From a checkpoint of a small mixture-of-experts model trained on Wikipedia.
Size: 14 layers, width 384.
Below are experts of layer 9 (counted from 0) of a mixture-of-experts language model. Rows are named router (the router's row for the expert), gate (a neuron's input weights, with its number), up (a neuron's input weights, with its number) and show model dimensions 64-127. Each number is 200 + 30 x the weight over its row's rms, rounded and kept within 0 to 999.
After each expert's rows: "mostly gets" lists some tokens that are sent to it at least half of the time. This comes from a sample of Wikipedia text that the model never trained on.

# expert 22
router,213,224,223,191,161,217,138,234,204,250,175,263,224,239,198,194,183,256,168,188,198,197,211,218,151,187,192,200,130,180,185,220,180,177,219,203,198,203,194,217,176,191,220,196,213,211,177,151,217,182,216,241,246,198,236,193,178,147,176,185,190,190,151,198
gate0,173,175,199,245,196,176,237,190,217,173,242,159,193,226,192,242,228,170,213,173,159,222,195,252,214,204,179,226,170,232,258,194,201,227,138,191,166,215,204,190,249,206,218,266,248,165,169,168,218,234,276,220,239,187,185,199,197,195,248,215,187,218,246,178
up0,173,215,179,208,176,210,231,217,150,167,213,258,203,195,202,240,193,191,190,186,212,194,187,194,180,191,186,214,214,163,229,207,189,183,229,143,158,224,218,204,185,162,243,288,172,171,166,208,238,211,156,202,195,303,220,196,169,234,201,232,192,148,172,223
mostly gets: " University", " College", " California", " International", " Angeles", " York"

# expert 5
router,198,196,194,213,237,225,224,153,219,235,149,224,148,227,224,191,176,204,222,222,239,185,207,228,174,159,194,171,231,203,188,209,202,220,225,247,144,173,173,205,195,166,196,271,124,142,224,171,214,184,232,239,174,238,206,226,120,191,185,184,247,200,189,191
gate1,222,230,190,196,236,179,147,238,212,226,272,206,204,196,290,210,182,238,210,249,165,147,164,262,204,258,196,152,204,173,233,237,215,204,234,217,206,191,203,184,163,220,200,177,182,192,238,228,200,174,199,212,195,215,175,214,117,141,232,167,256,190,205,197
up1,256,212,177,148,209,202,206,177,189,197,170,181,206,204,174,211,227,213,215,220,198,211,175,222,172,221,209,189,210,229,181,166,242,170,172,194,195,218,188,237,155,196,201,257,191,219,213,223,163,155,196,201,186,255,202,252,163,241,266,192,252,160,192,206
mostly gets: "In", " In", " during", " until", " in", "On"

# expert 6
router,207,231,169,213,237,213,190,174,190,232,181,214,254,200,214,222,224,207,160,206,169,176,165,193,222,192,215,138,217,163,234,195,175,220,192,232,162,192,167,196,253,176,224,228,126,210,193,248,202,227,186,190,162,194,181,142,160,180,245,229,217,158,180,157
gate1,187,259,203,196,196,208,251,241,242,226,158,188,163,174,221,185,189,187,169,236,172,195,199,186,227,227,165,202,167,184,191,174,178,191,199,163,206,191,207,186,193,156,203,177,179,209,126,212,277,189,254,220,189,261,265,184,222,149,189,201,156,203,164,135
up1,166,205,193,186,162,189,237,219,228,160,187,137,185,215,171,224,202,162,189,177,229,210,178,197,189,182,222,187,177,209,164,208,199,196,221,234,216,236,218,163,163,207,241,216,266,202,192,230,181,234,249,171,189,161,167,179,204,221,163,186,218,214,268,219
mostly gets: " there", " years", " up", " year", " century", " known"

# expert 28
router,133,178,190,182,162,184,250,187,235,185,216,192,193,238,222,236,192,166,152,198,190,221,237,208,225,168,233,242,187,247,180,178,193,217,150,190,195,189,226,152,222,208,169,256,218,198,218,218,205,224,207,207,203,227,167,218,225,229,199,231,232,161,156,141
gate0,238,202,182,177,198,130,220,240,239,194,219,242,250,175,155,174,169,186,184,175,175,200,215,189,141,170,241,163,192,239,185,169,192,169,203,184,204,191,183,160,169,211,179,207,210,186,202,216,202,139,191,224,220,216,189,250,224,227,206,173,192,173,179,219
up0,170,177,208,184,238,223,193,201,236,181,199,209,204,153,185,217,206,181,249,172,214,208,207,201,161,185,184,207,223,239,215,185,255,229,221,210,233,144,140,218,204,219,181,174,153,199,192,252,239,193,148,212,222,204,207,181,162,219,195,233,240,193,236,161
mostly gets: " former", " local", " public", " new", " large", " small"

# expert 13
router,205,189,218,225,190,215,180,301,172,212,229,132,201,161,231,160,159,250,178,237,210,241,186,150,198,204,191,188,192,212,178,213,167,222,168,200,220,242,166,134,184,226,215,179,226,215,239,193,236,172,192,186,241,217,256,192,177,241,181,192,150,202,239,155
gate0,205,199,192,201,238,169,226,237,176,189,218,178,120,163,245,161,192,186,192,247,194,207,208,225,250,233,196,197,213,187,180,176,165,244,143,189,185,210,223,161,174,193,194,191,225,204,191,187,224,231,199,202,254,178,182,199,230,202,203,216,190,221,149,181
up0,167,227,155,185,200,199,200,205,161,159,232,249,251,211,188,179,217,255,210,218,220,177,191,235,189,151,222,225,208,163,211,213,175,213,175,182,250,152,205,205,223,187,184,194,158,247,229,207,187,169,204,211,212,171,220,181,210,189,205,148,211,234,196,253
mostly gets: " 6–3", " Apps", " MF", " Votes", "0.0%", " 6–2"

# expert 10
router,149,206,204,213,210,225,230,180,202,192,164,206,240,196,193,208,255,210,196,207,192,162,276,161,237,187,201,220,220,248,204,179,201,191,151,223,183,171,232,175,191,195,194,160,243,183,200,184,185,179,205,158,232,181,224,201,181,182,182,171,212,198,232,194
gate1,219,235,170,143,172,210,224,217,239,211,211,178,188,192,196,239,164,124,201,202,138,215,231,148,220,213,172,171,142,220,177,193,236,226,223,192,193,246,193,225,134,247,215,202,227,168,190,143,230,241,204,242,171,203,238,191,183,225,249,193,184,205,190,185
up1,216,200,198,181,203,184,169,168,196,190,187,176,256,185,211,198,176,180,213,171,192,207,225,200,153,211,195,204,205,210,147,221,219,158,235,184,221,208,166,217,166,241,190,185,173,258,188,145,209,174,236,210,197,198,189,212,152,249,205,209,213,173,173,182
mostly gets: " million", "]", "\"", ")\"", "$", "\")"

# expert 27
router,186,198,172,188,198,227,207,172,252,231,233,183,194,142,262,174,164,211,203,159,231,171,213,155,166,215,222,232,221,178,262,161,157,224,214,155,184,191,227,191,133,141,214,258,221,224,217,223,190,155,175,251,165,234,202,201,180,180,178,222,152,188,219,200
gate0,158,212,130,215,209,223,173,111,209,214,213,197,193,189,240,166,207,262,213,182,231,208,201,205,191,182,228,214,191,195,253,179,171,160,190,173,213,201,176,221,258,244,226,194,207,219,189,173,231,210,203,222,231,166,164,191,210,148,190,188,206,209,193,187
up0,233,232,161,210,211,227,200,254,208,178,154,219,211,228,168,177,188,175,233,206,155,152,240,179,194,231,181,208,218,169,197,140,167,220,177,209,211,211,245,215,182,191,243,197,230,170,198,170,169,171,185,243,179,255,202,267,222,258,232,167,179,214,186,193
mostly gets: " Location", " Coordinates", "′", " ft", " km", " Born"